{
  "init_std_router": 0.0129,
  "norm_eps": 1e-06,
  "learning_rate": 0.00485,
  "beta1": 0.95,
  "max_grad_norm": 1.0,
  "train_tokens": 299500000,
  "dataset": "wikipedia_en"
}
Below are experts of layer 3 (counted from 0) of a mixture-of-experts language model. Rows are named router (the router's row for the expert), down (a neuron's output weights, with its number) and show model dimensions 0-255. Each number is 50 + 10 x the weight over its row's rms, rounded and kept within 0 to 99.
Before each expert's rows: a language model's description of what the expert responds to. This comes from a sample of Wikipedia text that the model never trained on.

# expert 32
It responds to: Verbs and their objects in narrative biography after he, she or was, e.g. started working, served, joined, signed, married, attended.
router:51 47 38 48 48 52 61 58 60 63 53 45 27 56 40 49 31 61 51 58 63 49 55 50 46 55 47 52 55 45 58 45 50 46 57 51 82 45 54 50 57 55 54 64 40 33 64 30 51 51 47 70 33 58 51 36 65 53 62 53 63 55 44 57 46 46 39 62 51 49 49 33 61 39 60 51 60 52 42 44 57 47 37 76 64 49 41 56 48 51 59 26 51 51 33 60 52 74 58 41 51 39 36 47 69 52 44 67 37 50 59 54 60 30 46 62 61 39 54 44 47 55 29 54 48 49 37 62 44 52 48 35 35 41 60 33 52 39 54 50 45 48 52 58 43 49 36 55 42 54 40 35 50 46 67 46 40 55 53 44 51 55 40 45 55 65 36 35 51 51 53 40 37 28 39 30 48 44 67 53 64 59 51 47 43 53 56 60 53 50 63 31 32 74 57 51 64 57 64 49 48 53 47 43 44 56 51 33 41 56 53 55 66 48 50 37 37 52 48 51 54 52 40 51 67 63 56 60 49 52 33 33 53 47 54 56 57 59 52 41 47 44 51 68 53 33 42 71 47 43 28 52 39 45 35 56
down0:46 59 39 43 51 39 46 50 63 46 44 30 41 40 61 36 20 50 56 37 34 39 59 49 48 52 47 55 77 45 55 34 52 50 45 52 68 52 65 61 49 46 50 38 43 49 42 40 63 42 59 38 49 75 49 37 55 60 67 60 54 55 76 58 57 52 43 42 55 53 55 37 40 33 36 50 37 57 49 45 49 48 47 45 60 50 49 47 63 34 44 65 48 57 61 51 50 53 56 47 62 53 54 48 63 47 47 34 50 50 59 44 45 44 42 64 40 56 56 62 63 63 63 59 36 57 41 58 56 67 29 41 53 62 47 48 40 25 51 60 52 48 60 53 71 64 65 56 51 42 59 52 29 51 62 53 51 76 60 34 52 33 64 52 51 37 46 47 45 41 47 45 48 50 32 46 50 46 48 52 49 67 53 51 69 57 73 58 76 57 58 44 58 51 52 52 54 24 48 54 38 51 61 55 51 54 74 58 43 34 51 36 50 60 53 58 43 41 39 48 57 56 37 41 38 54 52 37 55 58 52 44 58 42 46 55 52 67 56 50 47 43 56 48 46 64 32 56 67 59 36 50 51 49 52 39
down1:59 34 44 47 55 49 64 60 56 54 50 54 55 46 40 47 63 48 45 41 51 44 68 54 54 53 39 48 44 50 37 53 42 47 38 62 84 47 31 50 59 53 64 63 39 58 40 37 54 63 22 63 57 43 65 49 55 47 47 42 35 60 44 59 47 40 53 51 44 42 44 52 54 59 37 53 53 50 39 55 39 51 55 40 56 45 47 58 42 57 37 29 45 50 53 62 50 61 45 62 36 59 40 50 46 23 50 69 37 44 57 48 48 78 60 56 54 42 22 41 60 44 42 40 61 47 43 53 38 56 41 44 48 61 58 62 38 50 51 48 44 48 45 54 38 58 56 58 51 38 45 28 29 50 37 49 60 60 20 60 48 70 48 38 34 55 63 45 51 68 48 50 50 58 37 43 68 44 49 53 59 50 50 43 50 66 36 35 46 51 59 62 44 72 48 54 52 52 43 43 54 42 57 29 53 38 61 67 52 48 41 56 53 54 30 43 32 56 46 60 54 46 68 65 64 50 64 44 42 52 44 47 62 48 45 45 65 44 46 58 54 52 63 56 37 57 46 55 39 46 43 52 70 39 55 40
down2:40 39 43 44 49 30 49 50 36 51 62 51 54 72 52 47 51 30 66 55 38 55 43 56 41 52 59 67 47 70 50 58 61 56 36 58 57 50 53 63 67 50 54 55 61 59 45 57 48 38 57 55 40 43 39 44 45 57 55 49 40 56 57 53 41 51 58 62 55 57 54 42 60 38 31 50 48 32 42 52 43 47 65 23 40 40 55 44 73 47 45 47 70 51 57 61 55 48 61 43 38 58 60 30 48 49 54 69 58 64 55 32 49 42 40 61 57 54 45 50 35 39 46 39 61 48 69 53 65 55 59 50 51 34 44 48 29 47 55 52 41 42 37 55 27 61 60 52 41 35 54 53 65 47 31 66 54 54 46 54 64 51 64 36 48 38 66 44 54 40 56 44 40 41 63 54 59 54 27 46 55 45 56 49 48 39 52 60 48 49 55 47 70 63 51 64 55 49 48 53 64 56 49 51 37 58 38 49 48 40 55 32 52 55 77 44 53 65 52 60 58 47 46 39 50 43 50 27 46 46 50 52 72 47 34 48 51 74 64 50 51 56 55 55 62 68 42 50 62 50 46 29 48 35 62 55
down3:52 67 37 42 59 44 53 56 58 43 30 35 58 55 36 49 33 66 33 57 47 29 51 61 51 55 59 64 41 45 43 55 54 42 60 48 49 45 65 35 50 50 51 49 59 54 58 56 50 34 52 56 41 57 36 50 42 40 44 66 64 43 43 26 60 49 44 62 66 57 57 53 49 66 29 43 41 51 46 44 58 68 49 38 52 47 51 50 69 40 54 48 31 46 40 36 47 42 36 42 50 45 67 65 45 55 35 37 65 53 41 50 42 40 54 41 44 47 58 48 44 45 64 61 51 48 53 43 38 48 72 52 49 54 52 47 47 47 45 71 52 53 70 49 63 53 30 43 75 50 54 56 52 52 47 38 63 48 38 50 46 42 49 62 64 39 58 30 53 37 50 36 40 66 56 47 36 61 79 38 42 40 29 41 47 52 44 55 38 29 43 49 58 45 69 63 53 37 42 55 32 45 59 49 61 40 50 49 49 48 33 54 64 55 51 46 47 48 46 47 51 66 42 59 42 43 57 53 56 43 46 37 43 39 62 64 46 54 40 39 45 59 47 60 45 44 44 60 76 28 40 42 49 65 47 57
down4:66 63 46 48 46 60 58 38 53 49 55 37 57 47 40 54 64 58 59 51 57 35 48 49 56 60 39 55 47 44 61 58 56 49 53 31 42 24 42 44 27 50 61 50 47 53 53 66 48 35 54 61 55 54 50 41 47 56 54 43 61 53 48 66 55 39 61 65 54 43 47 56 42 49 50 45 57 49 52 65 39 59 53 49 45 39 50 53 67 57 38 63 36 32 56 50 55 62 50 49 40 50 40 59 43 27 67 70 57 48 47 58 49 60 47 56 47 42 58 45 43 52 44 54 43 59 57 62 46 47 48 53 78 52 52 45 38 48 48 69 71 61 73 65 40 47 42 53 53 57 42 36 33 58 48 44 38 54 48 45 29 39 51 58 53 42 51 55 37 65 37 47 47 43 53 40 75 42 51 48 45 34 65 42 45 51 46 55 65 48 48 48 66 56 45 28 29 48 56 48 37 45 44 50 49 61 56 59 57 63 46 52 50 65 56 36 65 55 42 63 53 68 51 45 45 60 48 68 38 34 59 66 61 62 65 43 63 31 47 75 61 52 39 53 73 43 56 61 35 51 73 58 43 34 49 54
down5:51 58 56 31 39 54 48 35 63 52 55 46 65 53 62 53 44 48 62 55 55 61 48 70 59 57 44 49 49 43 62 34 27 40 53 65 47 48 62 61 47 48 47 66 52 51 42 54 51 46 52 50 55 54 67 61 57 51 65 45 52 48 71 54 52 44 51 59 57 74 50 44 40 52 40 41 46 61 45 58 41 42 70 60 65 58 48 33 51 31 65 60 57 24 61 32 62 53 46 65 50 44 57 52 40 63 65 57 50 46 42 59 47 61 46 59 54 58 44 55 58 48 52 42 57 54 52 56 73 56 56 47 26 53 51 35 44 47 51 50 54 71 46 50 52 58 52 49 51 50 24 43 53 53 45 52 43 59 45 54 32 55 42 46 48 53 67 35 46 56 59 49 51 67 47 52 58 29 41 35 45 64 70 59 44 44 71 48 44 47 52 38 56 35 64 58 55 67 62 51 56 57 45 42 41 57 58 64 58 51 58 39 35 63 49 54 67 42 51 30 54 55 48 56 46 52 54 53 64 37 51 60 63 08 54 49 48 42 48 58 43 65 50 48 46 37 51 55 57 49 44 49 71 65 53 29
down6:62 43 54 36 80 39 53 37 58 57 47 47 35 27 53 52 56 68 41 38 53 53 61 61 70 50 53 52 34 56 50 53 37 51 48 58 50 46 54 68 51 47 64 51 42 47 55 47 38 58 44 49 44 46 61 54 42 42 45 49 47 35 49 30 54 44 51 65 38 68 48 48 36 43 57 62 52 52 54 40 45 37 67 42 25 74 53 44 55 52 67 67 41 43 47 70 39 57 50 49 48 60 57 51 50 71 47 53 52 43 70 51 69 57 45 32 44 62 58 54 67 54 34 56 54 40 61 51 50 41 57 52 76 49 60 45 47 61 60 49 63 38 50 65 33 68 63 51 50 48 52 45 54 60 50 58 62 45 40 52 42 37 53 41 51 54 53 42 36 64 42 72 62 41 44 56 51 46 38 60 43 54 42 59 60 50 34 42 41 50 58 69 47 50 58 45 39 49 52 44 56 56 52 65 66 50 58 36 65 49 40 42 65 53 73 52 51 40 60 39 55 59 64 41 38 58 38 57 66 42 47 50 27 45 48 56 49 53 52 48 56 40 52 45 44 79 39 54 38 55 59 40 43 39 54 39
down7:43 54 30 60 43 47 54 42 49 35 63 56 56 66 48 52 43 50 37 58 37 50 44 58 51 44 61 30 49 57 62 54 60 59 50 51 59 50 61 46 57 74 49 57 55 57 26 43 51 45 51 42 52 51 38 40 48 46 64 70 61 58 55 44 51 36 42 31 47 57 64 64 61 61 56 51 58 70 53 44 66 62 46 57 44 48 58 41 59 42 54 58 17 36 40 45 65 58 62 49 48 30 30 71 41 43 51 43 44 48 51 57 56 49 46 37 42 60 51 69 57 43 44 44 53 30 37 45 52 56 38 55 76 58 40 48 45 60 45 54 50 44 45 31 27 57 57 61 54 66 33 38 52 38 40 62 54 48 58 53 42 43 42 42 44 33 55 58 50 48 45 73 67 58 36 44 41 51 51 35 49 51 48 39 52 53 74 42 53 49 38 38 55 50 40 36 37 52 58 52 43 46 60 46 45 43 68 55 59 53 46 57 28 54 52 50 45 50 46 38 39 45 33 36 61 40 58 64 40 39 57 50 32 48 43 60 59 66 43 67 48 57 51 43 56 33 39 60 55 42 52 42 61 48 59 47
down8:47 36 33 44 34 49 51 62 46 64 62 63 56 43 53 55 60 60 39 35 47 59 51 53 47 76 76 60 47 44 51 50 53 29 55 42 41 72 59 51 45 64 40 37 42 49 54 38 54 48 51 46 47 56 45 50 42 59 56 50 48 53 54 53 44 59 44 57 53 52 51 62 58 43 38 45 54 33 57 30 52 46 60 53 40 53 58 47 32 40 34 55 45 48 26 65 62 54 62 57 46 53 41 55 59 48 35 48 29 50 50 41 58 56 44 37 16 42 59 56 64 41 42 50 54 39 55 52 41 74 46 44 43 47 40 37 63 41 47 60 52 44 40 44 45 56 38 57 52 59 36 45 55 45 30 50 36 63 39 51 60 32 38 24 57 29 61 43 39 41 40 51 71 56 43 33 51 47 51 42 60 44 57 56 50 33 41 39 38 44 58 48 53 51 48 42 60 66 58 52 43 39 47 34 31 37 64 51 76 49 58 36 65 50 54 46 45 48 33 46 32 47 47 47 48 42 56 44 63 37 43 51 52 68 44 55 67 40 64 40 45 51 49 48 52 55 60 48 46 67 41 50 40 52 51 48
down9:66 66 47 59 47 43 53 45 46 40 48 59 40 50 60 46 74 38 49 56 44 44 54 60 43 45 41 45 60 44 56 62 63 48 53 53 46 53 31 56 46 58 44 59 16 70 52 55 42 52 40 51 44 51 39 64 67 40 56 23 53 58 51 42 61 70 47 51 49 44 55 67 45 44 50 38 61 45 43 42 57 33 45 48 33 55 51 36 59 56 51 54 39 44 49 43 35 54 42 41 64 51 43 43 64 48 53 38 40 48 43 42 63 57 57 49 49 44 56 42 56 77 49 72 48 66 64 40 43 46 47 62 49 50 33 55 50 35 45 24 46 36 24 59 46 59 39 49 54 56 49 59 51 50 37 28 64 38 39 51 50 44 57 58 44 56 32 62 44 51 58 57 51 29 53 36 51 54 40 57 53 55 54 43 33 58 43 50 34 49 55 74 60 48 61 35 50 61 50 65 46 57 63 51 44 52 39 47 53 57 32 54 52 46 52 48 38 33 62 61 65 62 65 65 50 69 57 54 30 46 51 48 64 48 47 42 55 60 46 48 38 44 49 49 42 57 43 41 47 30 50 45 29 52 63 53
down10:57 59 59 43 91 21 62 53 57 49 30 39 38 64 55 58 60 51 61 49 37 41 52 63 68 64 60 51 62 45 62 58 59 30 55 46 64 58 45 48 70 54 48 55 40 47 56 58 72 68 54 52 46 52 47 49 41 23 48 47 40 49 45 52 47 48 42 65 51 47 59 48 61 26 56 44 51 43 50 45 51 52 53 53 49 48 66 50 50 65 52 33 64 64 53 40 54 56 41 31 63 51 49 25 69 45 36 63 49 59 54 67 44 53 46 62 32 38 55 50 63 50 56 37 38 65 63 53 42 52 45 47 16 55 54 33 36 43 42 56 48 52 61 69 47 39 60 45 41 46 51 53 72 62 40 45 49 50 37 51 44 51 43 52 64 50 35 42 43 54 51 62 47 36 56 55 46 51 42 41 45 62 52 56 42 38 45 42 44 48 61 49 54 59 48 58 47 52 33 52 44 36 47 39 58 42 28 47 41 58 48 53 63 45 57 50 45 64 63 47 60 56 55 49 42 62 48 43 40 38 47 46 63 48 50 67 50 28 58 55 49 42 52 53 41 54 40 51 53 57 51 60 55 45 59 46
down11:44 35 50 58 51 63 63 52 39 49 84 62 60 74 46 69 64 48 46 51 38 56 52 49 36 93 51 49 53 44 38 44 57 51 47 44 56 60 54 26 48 61 63 68 43 54 47 42 38 33 56 43 41 50 51 50 56 62 54 52 52 41 49 50 48 55 50 39 46 62 55 48 46 48 44 30 52 52 61 51 56 59 54 48 55 37 44 65 28 44 47 63 37 66 52 55 52 53 54 32 39 57 59 46 43 46 45 54 57 51 47 50 63 52 50 39 56 49 41 55 52 71 53 57 67 47 53 48 45 35 51 62 72 39 54 49 45 57 54 29 63 39 46 48 52 51 50 49 46 62 37 45 43 28 58 50 52 49 42 52 39 51 48 60 42 62 48 48 40 51 51 59 52 79 47 39 38 44 58 45 59 52 52 63 43 33 57 33 50 49 50 22 41 57 42 36 45 41 65 47 46 56 69 49 59 56 53 62 64 48 49 46 40 59 42 38 60 43 45 53 42 49 50 49 47 77 28 51 43 47 45 46 55 59 40 57 47 51 61 55 55 44 58 47 66 52 34 51 57 40 61 54 52 39 80 39